python train.py --n_layer=14 --d_model=224 --n_experts=64 --experts_per_token=4 --d_expert=32 --d_shared_expert=0 --activation="swiglu" --moe_layers=[0, 1, 2, 3, 4, 5, 6, 7, 8, 9, 10, 11, 12, 13] --router_score="sigmoid" --normalize_top_k=true --routed_scale=1.0 --balance_loss=0.00313 --balance_bias=false --init_std_router=0.0353 --lr_router=0.00224 --n_head=4 --n_kv_head=1 --head_dim=64 --vocab_size=2364 --norm="rmsnorm" --norm_place="pre" --norm_eps=1e-06 --positions="rope" --rope_base=49600.0 --rope_fraction=1.0 --qk_norm=true --attn_scale=0.125 --tie_embeddings=false --parallel_block=false --init="normal" --init_std_qkv=0.0234 --init_std_o=0.0 --init_std_up=0.0234 --init_std_down=0.0 --optimizer="adamw" --lr=0.002 --lr_mult_o=0.808 --beta1=0.95 --beta2=0.99 --lr_head=0.00955 --warmup_steps=215 --schedule="wsd" --decay_fraction=0.74 --decay_shape="linear" --final_lr_fraction=0.0 --batch_tokens=65536 --seq_len=512 --doc_mask=false --train_tokens=280800000 --steps=4285 --dataset="wikipedia_en"
Below are experts of layer 2 (counted from 0) of a mixture-of-experts language model. Rows are named gate (a neuron's input weights, with its number), up (a neuron's input weights, with its number), down (a neuron's output weights, with its number) and show model dimensions 0-223. Each number is 200 + 40 x the weight over its row's rms, rounded and kept within 0 to 999.
Before each expert's rows: a language model's description of what the expert responds to; "raises" lists some tokens whose logits its average output raises strongly, later layers aside. This comes from a sample of Wikipedia text that the model never trained on.

# expert 8
Description: First piece of a split word, often capitalized name or prefix starting after headings or commas: Sub, Al, Ar, In, Don, ab.
raises: "n", "m", "s", "id", "ly", "b"
gate0,190,200,208,186,216,209,176,130,196,137,223,249,138,258,192,217,210,158,231,223,248,167,162,201,182,242,203,238,182,192,184,188,175,201,184,287,140,241,220,244,210,209,247,167,138,201,167,206,214,231,170,218,185,176,258,146,134,245,240,213,143,190,185,206,229,199,190,162,158,200,121,271,98,181,205,189,155,213,237,106,251,157,295,178,246,168,184,185,309,225,271,124,203,201,216,264,160,194,186,217,163,234,231,174,203,183,104,185,187,232,198,133,156,215,195,162,223,293,198,192,237,193,167,217,189,221,206,225,227,173,176,262,221,264,134,246,132,221,234,172,131,172,142,182,210,203,158,180,322,221,184,131,204,113,202,198,221,263,207,129,179,174,201,222,175,142,200,196,236,168,257,184,186,191,260,198,144,234,242,232,174,165,236,251,146,221,207,226,224,182,302,205,239,219,214,143,285,196,252,197,228,218,196,178,155,196,206,218,168,215,141,171,171,162,203,181,212,227,274,164,219,204,271,189
up0,224,189,180,226,203,175,213,272,187,286,175,155,269,134,220,186,179,243,163,209,133,206,182,232,240,168,164,193,251,205,224,218,213,206,227,121,236,166,172,158,184,183,141,230,267,200,225,201,188,195,211,158,223,260,147,236,277,186,154,143,265,201,216,206,172,230,223,231,225,202,283,120,274,222,203,217,243,211,157,315,160,234,131,205,179,246,251,227,132,171,139,295,194,223,181,148,244,191,219,163,251,152,167,220,191,185,264,208,168,169,205,269,272,215,184,237,143,124,213,180,161,254,239,155,226,177,210,223,179,246,217,178,193,139,247,156,257,189,177,229,250,229,265,217,185,189,238,233,104,172,202,245,202,287,219,186,167,151,206,296,226,221,191,192,245,281,177,211,167,225,162,210,232,212,129,197,238,187,142,161,199,261,159,134,235,161,232,184,179,219,163,190,173,164,178,239,119,172,158,245,154,193,198,228,243,176,211,159,216,171,257,239,221,245,182,217,202,189,169,241,202,189,130,219
down0,285,191,243,230,233,205,167,212,199,263,198,144,273,116,220,157,155,260,261,241,245,173,216,167,221,191,198,144,185,254,178,209,237,260,239,113,214,139,169,134,206,186,153,193,199,202,254,204,248,159,242,179,186,271,184,220,273,148,161,156,239,236,211,183,235,190,201,225,244,167,287,186,295,189,173,215,233,205,153,228,192,254,160,209,225,214,152,231,182,185,194,247,164,173,138,159,204,199,210,186,254,173,115,211,215,211,240,206,163,198,214,269,231,208,234,205,191,162,245,172,216,167,257,126,355,128,216,243,220,260,190,117,226,155,185,208,189,250,127,184,229,218,244,231,220,201,261,206,173,207,209,222,227,198,195,146,144,121,172,256,217,252,209,183,201,248,156,208,196,262,154,172,206,246,120,147,250,179,203,186,191,215,115,186,202,207,209,241,161,190,179,232,188,223,244,185,172,180,172,252,199,161,202,204,258,241,200,121,176,145,273,254,222,193,195,227,177,160,197,211,196,181,126,231

# expert 42
Description: Opening pieces of lowercase or capital words, such as g in gains, bec in become, mer in former, Res, G, f.
raises: "w", "ly", "ran", "h"
gate0,164,210,211,209,168,261,213,211,213,188,202,159,124,175,159,217,187,167,219,165,275,260,204,238,214,215,222,201,181,220,96,142,223,231,274,223,239,224,151,284,195,183,192,145,235,186,200,171,249,235,211,215,149,220,158,194,184,225,155,277,166,179,165,250,171,171,223,246,233,203,196,209,169,254,210,177,272,279,217,237,236,218,148,213,218,180,255,135,129,205,170,256,175,292,192,249,234,234,199,233,271,256,236,184,178,164,206,154,224,249,210,179,233,216,205,174,227,190,228,209,176,249,267,293,205,271,198,190,182,188,136,252,239,181,202,229,244,185,197,202,214,197,164,236,157,257,269,247,188,225,179,186,183,199,224,182,171,190,218,224,158,261,258,214,176,233,241,164,141,137,233,196,214,181,185,160,174,208,129,263,245,241,212,166,214,152,203,232,278,301,150,200,227,202,172,169,198,192,169,144,185,222,322,171,171,110,102,181,244,169,136,235,174,154,224,197,186,115,177,173,188,280,196,200
up0,218,218,224,198,214,167,166,195,212,228,180,265,284,215,213,183,179,226,200,199,150,166,221,216,189,187,190,213,152,180,287,260,170,161,112,172,154,166,247,171,202,223,219,248,137,199,173,200,174,187,209,184,200,158,235,218,221,148,227,138,232,247,219,164,216,245,167,163,187,189,201,187,232,180,188,216,82,187,144,202,223,170,222,193,168,231,136,235,286,198,254,159,194,159,204,163,192,218,207,162,138,141,150,245,218,228,224,233,177,111,181,223,204,204,201,218,131,216,168,187,247,152,136,97,199,134,234,241,172,215,245,132,158,221,184,194,146,234,206,245,152,197,227,166,240,178,82,186,208,199,237,217,224,216,130,200,267,202,183,184,244,138,167,157,221,179,133,267,237,293,164,176,236,206,236,235,225,188,297,151,120,168,192,203,154,205,196,174,179,119,250,192,183,181,206,234,188,230,218,262,254,186,113,195,207,284,298,232,167,239,252,177,205,255,192,180,205,259,200,223,197,135,249,196
down0,183,184,130,148,271,185,191,42,252,210,215,249,263,251,186,203,150,228,103,140,203,168,247,226,207,218,159,191,162,181,216,166,223,148,183,188,185,247,191,199,167,236,173,161,204,220,190,190,177,184,258,164,156,120,174,204,157,141,212,188,179,249,233,136,210,158,218,204,224,133,238,145,203,187,200,171,164,199,168,179,229,156,222,163,209,172,191,242,195,228,214,258,147,196,252,173,205,147,208,202,189,262,154,161,142,186,213,207,229,200,224,234,152,214,225,220,128,251,255,206,294,154,161,124,336,232,151,229,169,141,200,195,223,216,163,215,207,152,273,244,200,205,179,172,198,182,162,158,227,199,220,185,243,189,100,99,227,195,164,160,208,230,181,211,233,164,159,192,195,213,273,92,198,168,233,199,160,210,230,224,198,187,264,266,206,186,148,208,168,144,301,247,219,160,231,226,166,179,244,233,214,216,134,185,220,179,206,223,226,240,224,236,245,236,229,234,182,190,246,235,243,201,182,155

# expert 0
Description: Capitalized name-starting pieces and short prepositions, such as O in Oswego, Har in Harlem, Mar, and on, in, from.
raises: "ri", "ce", "w", "v", "sh", "per"
gate0,145,237,177,195,178,167,207,109,216,198,181,224,162,181,184,178,191,193,200,182,210,154,216,251,156,185,157,121,233,167,126,223,206,247,148,198,185,159,203,216,214,204,188,221,248,210,249,195,266,207,184,222,191,190,304,191,95,215,205,165,183,213,218,272,216,268,182,191,172,199,141,214,148,218,181,195,181,178,205,321,139,199,211,189,184,225,211,201,229,260,177,109,225,216,246,194,241,137,157,280,195,256,199,220,229,196,194,244,134,236,239,180,202,184,263,137,187,205,130,257,181,234,226,188,231,186,219,233,246,212,141,151,233,263,283,196,197,191,259,215,238,125,227,220,197,120,122,171,94,245,292,143,190,113,195,244,226,179,179,154,290,161,226,199,218,239,218,180,252,166,214,199,223,147,229,210,231,230,213,213,231,162,219,159,257,193,219,203,205,150,202,199,184,180,214,184,151,193,256,187,251,183,160,190,186,179,229,101,283,126,243,149,205,184,202,146,207,226,186,215,249,212,172,264
up0,248,98,175,212,229,149,188,166,239,245,198,179,186,188,170,162,233,269,182,188,191,144,207,195,192,162,184,197,216,208,191,184,203,269,215,166,232,146,218,267,164,190,181,194,142,225,102,138,184,213,99,198,163,236,255,205,199,257,251,160,236,163,222,252,208,155,242,255,202,109,190,187,176,240,129,228,278,216,295,147,279,141,226,179,244,210,237,250,136,163,154,207,183,265,175,130,169,185,222,174,164,222,206,193,214,157,159,174,153,229,179,235,120,175,204,193,116,202,228,286,229,306,207,203,207,227,223,227,220,237,175,213,228,220,212,208,141,216,170,214,248,108,223,170,188,180,177,215,221,196,211,170,236,189,205,185,213,145,227,238,174,268,147,216,260,167,127,178,256,246,199,171,198,194,233,220,217,223,173,206,268,166,256,200,245,166,184,241,285,192,191,187,225,212,262,185,215,165,232,202,219,173,226,212,214,145,233,130,182,192,267,161,209,195,203,162,266,306,158,129,229,173,170,192
down0,171,202,233,203,121,194,191,163,225,197,207,246,118,174,299,123,232,246,217,187,195,208,224,175,187,152,198,239,200,96,230,225,191,205,266,174,237,116,125,183,179,220,197,229,149,145,161,152,161,216,202,235,128,250,186,180,319,256,169,174,247,176,248,205,181,229,239,215,217,135,205,201,193,260,210,244,158,156,216,239,231,169,136,166,160,191,206,220,170,296,209,192,176,278,206,201,235,241,202,149,167,234,189,235,270,291,251,225,201,185,198,128,201,157,194,184,205,176,195,198,121,163,114,264,107,207,188,181,153,256,196,144,187,210,246,136,265,228,213,185,275,208,221,170,234,232,236,194,225,188,148,233,233,212,221,227,159,170,189,198,231,266,233,174,180,196,218,171,211,176,249,206,168,195,195,303,241,213,253,194,178,184,237,193,207,230,199,120,171,229,163,194,234,243,172,196,172,216,138,210,302,200,181,186,208,198,189,204,217,289,207,152,196,175,193,192,237,175,234,218,161,275,232,266

# expert 19
Description: Digits inside years and numbers in tables and lists, like 1981, 2015, plus stray pieces such as &, (, arn.
raises: "ican", "aced", "day"
gate0,182,189,229,237,137,204,272,215,175,186,180,235,230,138,200,134,275,182,190,238,188,177,184,164,191,175,105,179,149,181,204,203,240,172,248,197,190,209,220,186,191,243,134,227,180,197,235,207,239,218,186,240,245,221,197,154,200,310,243,189,194,220,199,208,122,115,199,172,170,248,304,110,170,193,203,237,243,195,268,278,135,209,162,221,220,215,239,245,220,146,167,231,208,212,126,117,228,252,198,186,217,170,191,157,158,178,213,155,163,208,214,125,234,244,149,208,222,203,216,222,192,200,196,152,177,211,319,229,305,211,244,153,275,210,144,214,208,166,200,236,157,173,255,94,106,170,186,248,135,238,227,161,217,220,239,172,189,176,226,239,173,183,207,129,194,186,195,165,122,205,157,203,221,165,167,237,179,84,235,230,233,233,206,238,150,246,175,227,219,252,185,205,144,190,207,144,247,146,202,183,195,205,195,206,255,159,244,212,165,219,245,157,180,171,221,156,152,235,170,186,223,176,191,188
up0,271,222,134,189,245,120,221,200,151,274,252,214,201,231,177,198,243,249,189,231,222,203,208,267,223,235,225,238,164,222,197,150,164,176,177,234,272,247,166,148,163,144,198,189,157,216,203,182,178,216,204,172,245,225,221,243,140,190,180,168,168,253,123,216,241,211,244,183,223,153,148,267,151,188,192,137,205,230,173,189,211,220,206,204,143,283,245,169,200,238,228,217,177,212,233,233,273,195,196,211,276,189,135,231,170,183,91,150,199,180,242,202,240,201,251,201,203,223,122,144,195,208,243,200,197,262,225,216,188,162,219,180,174,211,155,197,197,221,254,206,199,245,175,234,195,197,220,239,208,163,223,219,150,208,224,263,142,225,199,162,199,167,196,274,306,223,229,280,199,199,250,210,195,213,182,229,257,219,206,213,259,258,236,177,220,94,270,207,185,162,190,244,212,222,212,107,153,244,242,188,216,211,259,149,224,164,186,277,241,259,125,356,150,232,202,178,185,207,194,143,186,243,163,164
down0,250,160,185,228,163,187,184,181,182,164,308,159,121,177,245,202,233,226,134,202,129,232,191,236,237,203,179,210,183,259,184,176,229,233,281,278,264,202,185,119,199,213,187,188,148,158,253,177,173,207,251,153,226,169,207,155,162,308,200,188,198,231,182,272,199,173,232,115,233,182,211,120,195,244,208,218,143,260,250,181,167,206,223,148,202,190,234,231,184,261,264,200,223,194,245,141,199,207,151,247,198,186,290,177,194,202,224,173,281,169,240,163,194,220,261,195,205,200,250,249,130,126,206,230,283,248,174,198,193,229,221,213,183,120,223,166,168,130,211,180,148,220,190,148,208,206,269,121,149,193,281,205,197,197,241,172,238,228,194,211,249,233,211,208,206,214,221,162,236,214,210,191,235,184,260,245,168,171,229,234,215,208,174,87,143,274,167,207,234,230,174,201,223,226,205,156,164,132,221,237,194,164,197,267,225,141,210,256,292,273,204,169,224,234,183,243,149,200,200,201,215,181,168,189

# expert 46
Description: First letter or piece of a word after a space, usually a consonant like c, D, m, p, or rep in represents, reporter.
raises: "er", "ut", "le", "art"
gate1,221,134,182,217,209,256,118,196,172,183,191,194,270,247,154,167,247,147,169,237,201,169,196,152,192,221,167,193,198,205,222,157,198,179,252,292,168,253,159,185,132,253,248,218,225,268,213,213,193,213,137,204,153,241,181,118,174,243,206,201,233,194,246,240,252,149,130,201,207,205,245,187,192,80,222,211,174,128,230,166,253,194,245,194,221,190,129,166,133,155,210,245,191,193,222,203,131,218,192,177,255,230,147,176,140,173,151,204,179,236,210,255,203,121,295,303,177,204,170,181,235,237,195,188,226,178,165,217,256,190,217,211,250,159,173,190,177,186,260,164,195,171,147,212,196,186,217,110,184,225,174,186,191,195,197,159,144,224,237,138,205,205,135,233,178,219,180,222,199,227,117,240,114,186,237,142,177,248,221,183,177,209,260,143,194,186,168,239,139,292,176,238,201,179,180,159,210,160,249,152,258,219,222,225,220,244,204,175,178,167,232,159,281,247,265,180,177,214,154,179,158,235,132,119
up1,111,214,198,251,213,269,234,194,158,144,148,245,218,249,204,179,250,227,157,204,224,216,241,113,259,247,119,217,138,149,274,227,147,197,237,182,190,216,193,279,207,229,201,227,170,213,182,187,203,268,161,102,143,292,160,143,235,248,148,226,275,177,268,162,240,181,126,215,168,193,222,215,179,214,194,212,181,134,243,231,125,169,165,196,153,193,150,169,197,130,160,161,178,180,219,190,169,203,189,143,210,264,205,158,238,211,211,220,177,259,168,193,190,191,279,243,167,249,169,114,197,141,196,224,193,228,171,213,227,220,230,233,182,198,168,182,177,210,239,201,240,256,175,213,302,204,218,170,276,202,247,182,166,189,283,240,144,233,231,216,217,163,199,183,264,266,185,202,192,262,221,250,237,172,232,221,176,199,179,256,205,143,243,221,253,262,174,188,174,200,224,191,193,162,142,221,205,210,219,201,206,219,245,183,196,274,163,206,240,250,173,202,127,295,164,251,203,231,190,209,226,293,165,235
down1,195,175,186,157,175,152,160,295,209,156,222,246,178,211,186,203,146,220,236,190,179,181,176,170,242,163,225,263,224,195,180,287,152,245,132,201,253,220,225,154,210,185,189,133,176,248,254,165,182,168,168,231,213,197,149,183,194,191,237,88,164,210,173,189,202,236,168,189,222,244,133,193,222,199,194,120,254,235,231,192,209,207,195,191,117,220,218,183,169,195,232,209,247,164,187,211,286,201,167,169,209,80,206,226,244,152,219,170,242,190,208,202,240,217,222,224,100,256,187,128,147,212,171,154,92,117,273,180,181,121,228,212,178,203,189,118,151,222,199,196,174,237,219,146,150,193,164,177,153,149,232,226,190,133,185,206,247,176,204,131,190,161,144,153,184,136,218,189,251,200,184,150,199,163,248,130,169,160,214,254,140,229,178,143,208,218,176,157,143,144,187,220,168,167,181,242,254,232,171,206,288,164,176,268,220,196,166,175,231,224,201,190,227,234,281,171,230,257,220,167,135,187,208,249

# expert 11
Description: Middle pieces of split words and names, plus words like act, event and month names, as in H(ann)a, con(st)ant, ag(ency).
raises: "es", "or", "on", "un", "os", "u"
gate0,155,199,240,184,244,225,200,278,194,229,211,199,200,205,164,115,238,134,199,174,104,240,209,91,216,237,175,213,193,149,200,175,272,145,309,179,186,201,225,172,218,248,211,152,273,228,154,159,239,187,163,253,156,221,174,218,218,244,222,236,189,197,207,239,193,227,181,144,249,206,203,173,234,188,175,179,188,184,249,183,66,207,213,182,190,161,270,233,230,211,176,115,257,152,221,271,170,246,244,181,196,243,265,268,173,175,176,189,242,237,191,235,185,252,202,184,213,189,148,144,180,189,226,216,162,216,233,220,154,253,237,190,223,200,204,221,209,232,192,200,223,98,101,159,186,120,185,238,151,164,210,137,115,162,261,186,214,251,187,222,236,155,224,185,165,219,203,197,207,166,189,179,220,202,223,188,116,117,228,225,186,220,141,253,217,201,185,215,196,280,222,197,190,248,125,166,273,175,207,246,157,222,232,251,160,181,195,156,195,191,217,101,166,185,211,186,209,273,191,159,163,167,259,185
up0,163,205,133,205,204,190,156,133,122,190,213,213,197,208,149,228,218,207,239,299,258,126,248,242,180,251,203,175,222,199,177,179,183,236,153,237,259,136,205,190,157,200,165,270,133,187,138,222,160,203,276,213,214,202,225,169,184,172,143,159,185,243,181,234,249,206,191,213,139,249,245,218,147,272,205,210,198,188,163,258,250,199,244,246,202,264,151,171,191,217,241,260,129,202,196,150,211,117,173,191,206,237,152,156,241,220,243,167,161,263,156,193,248,128,150,188,234,237,248,200,182,184,202,219,241,166,135,215,258,212,200,197,160,154,209,245,130,168,188,171,176,300,223,319,226,245,162,126,239,193,222,214,180,193,197,261,192,222,217,157,176,193,222,238,224,180,224,154,170,244,201,217,166,244,206,228,211,233,238,239,191,173,218,137,163,147,238,167,196,126,206,202,238,192,257,246,193,197,196,222,252,145,149,208,220,224,294,243,257,194,189,283,190,236,293,235,225,160,228,247,277,219,162,188
down0,236,222,144,166,227,198,245,113,300,264,215,228,176,201,166,141,174,199,162,330,153,259,211,220,172,140,183,242,197,178,221,251,197,256,188,231,246,247,209,229,180,224,116,210,136,164,189,249,292,236,144,121,225,148,242,211,168,219,189,193,163,296,190,212,202,216,211,244,268,130,173,178,212,161,188,265,156,187,155,220,227,225,193,157,233,181,221,185,215,207,276,191,233,227,187,235,240,218,228,135,220,227,116,220,157,218,252,130,306,261,205,212,166,224,193,151,186,205,252,187,266,173,194,217,137,217,125,161,209,147,247,189,199,248,199,175,199,189,265,228,146,186,203,152,179,159,222,172,157,242,176,166,205,260,171,251,177,219,152,189,239,239,202,167,162,221,226,247,249,202,190,197,198,222,248,204,143,226,234,172,196,157,231,173,169,113,179,236,142,243,206,248,147,124,169,153,198,232,191,204,180,164,185,215,236,192,192,241,179,291,230,207,221,227,144,185,204,194,133,197,217,212,259,239

# expert 10
Description: Early word pieces such as inc, reat, enn, idd, especially inc- in incident and incredibly, plus spaces before years in dates.
raises: "re", "ir", "s", "or", "er"
gate0,279,119,253,150,184,195,210,172,225,173,250,193,191,198,223,205,153,228,181,186,112,162,220,165,202,189,225,172,164,215,200,233,217,158,288,265,254,177,194,126,194,227,169,180,206,151,145,199,241,170,166,232,183,170,261,219,220,227,199,169,152,258,243,219,240,183,263,300,298,179,193,206,264,120,143,139,225,183,262,210,210,228,172,171,183,229,209,250,143,197,214,205,208,250,195,147,149,166,226,245,159,208,159,217,203,245,209,173,298,134,231,201,209,248,186,280,225,247,183,280,247,239,186,178,191,186,225,189,261,198,191,164,216,169,204,191,246,265,162,194,212,256,191,167,192,136,140,120,153,200,154,174,206,173,210,221,189,235,255,128,277,193,209,212,184,137,206,191,195,231,177,130,131,176,222,182,249,312,208,224,208,216,193,204,148,227,151,184,265,220,154,156,182,182,209,143,200,191,196,254,250,214,220,118,196,147,286,259,197,197,202,132,210,223,230,159,286,224,185,195,176,181,198,194
up0,190,174,197,285,210,185,182,219,200,224,248,178,289,214,273,144,244,189,207,239,242,203,189,224,187,212,154,312,278,225,140,140,243,247,164,149,116,232,192,256,225,180,235,161,199,231,190,193,217,262,240,117,244,238,134,180,167,202,219,233,253,152,146,160,190,210,122,159,158,176,168,181,169,275,232,175,208,182,141,223,215,159,170,200,228,159,187,172,247,184,181,228,283,157,229,263,217,224,214,137,266,167,204,177,274,151,225,182,158,264,177,172,189,182,235,96,198,192,238,222,173,132,265,199,183,180,207,213,122,146,201,208,248,227,220,191,221,151,222,174,201,165,193,206,181,193,230,257,214,230,266,168,175,187,218,177,149,183,207,299,164,161,214,191,216,315,186,205,255,191,172,214,281,174,175,171,145,136,219,269,208,218,194,226,270,183,194,187,216,228,205,230,218,207,254,269,261,161,191,211,184,161,185,266,185,236,125,162,168,192,182,271,253,223,213,194,209,188,201,211,197,131,222,191
down0,199,208,162,182,160,290,215,189,308,202,243,246,231,320,153,202,176,241,202,207,213,237,253,200,154,201,181,173,250,200,219,157,167,225,200,201,168,230,167,170,124,207,283,202,199,239,183,124,74,251,171,165,163,172,205,197,207,211,243,220,212,194,150,130,184,160,211,200,88,194,151,246,214,200,244,226,127,219,172,183,232,179,184,207,260,277,188,262,208,133,244,204,146,253,157,185,221,234,206,190,205,225,171,205,130,185,220,198,215,223,122,198,246,235,186,238,170,186,193,229,208,165,223,227,263,214,174,186,277,211,195,214,195,134,198,198,170,228,202,265,184,168,245,236,152,198,190,239,211,230,183,194,196,200,212,156,203,215,259,143,199,265,173,216,156,137,130,184,296,210,192,217,233,185,187,202,145,121,281,191,173,309,216,180,201,137,198,233,234,203,245,256,176,176,296,248,261,214,145,188,139,151,219,222,278,267,200,234,145,226,219,209,197,207,226,186,204,236,217,217,220,224,184,164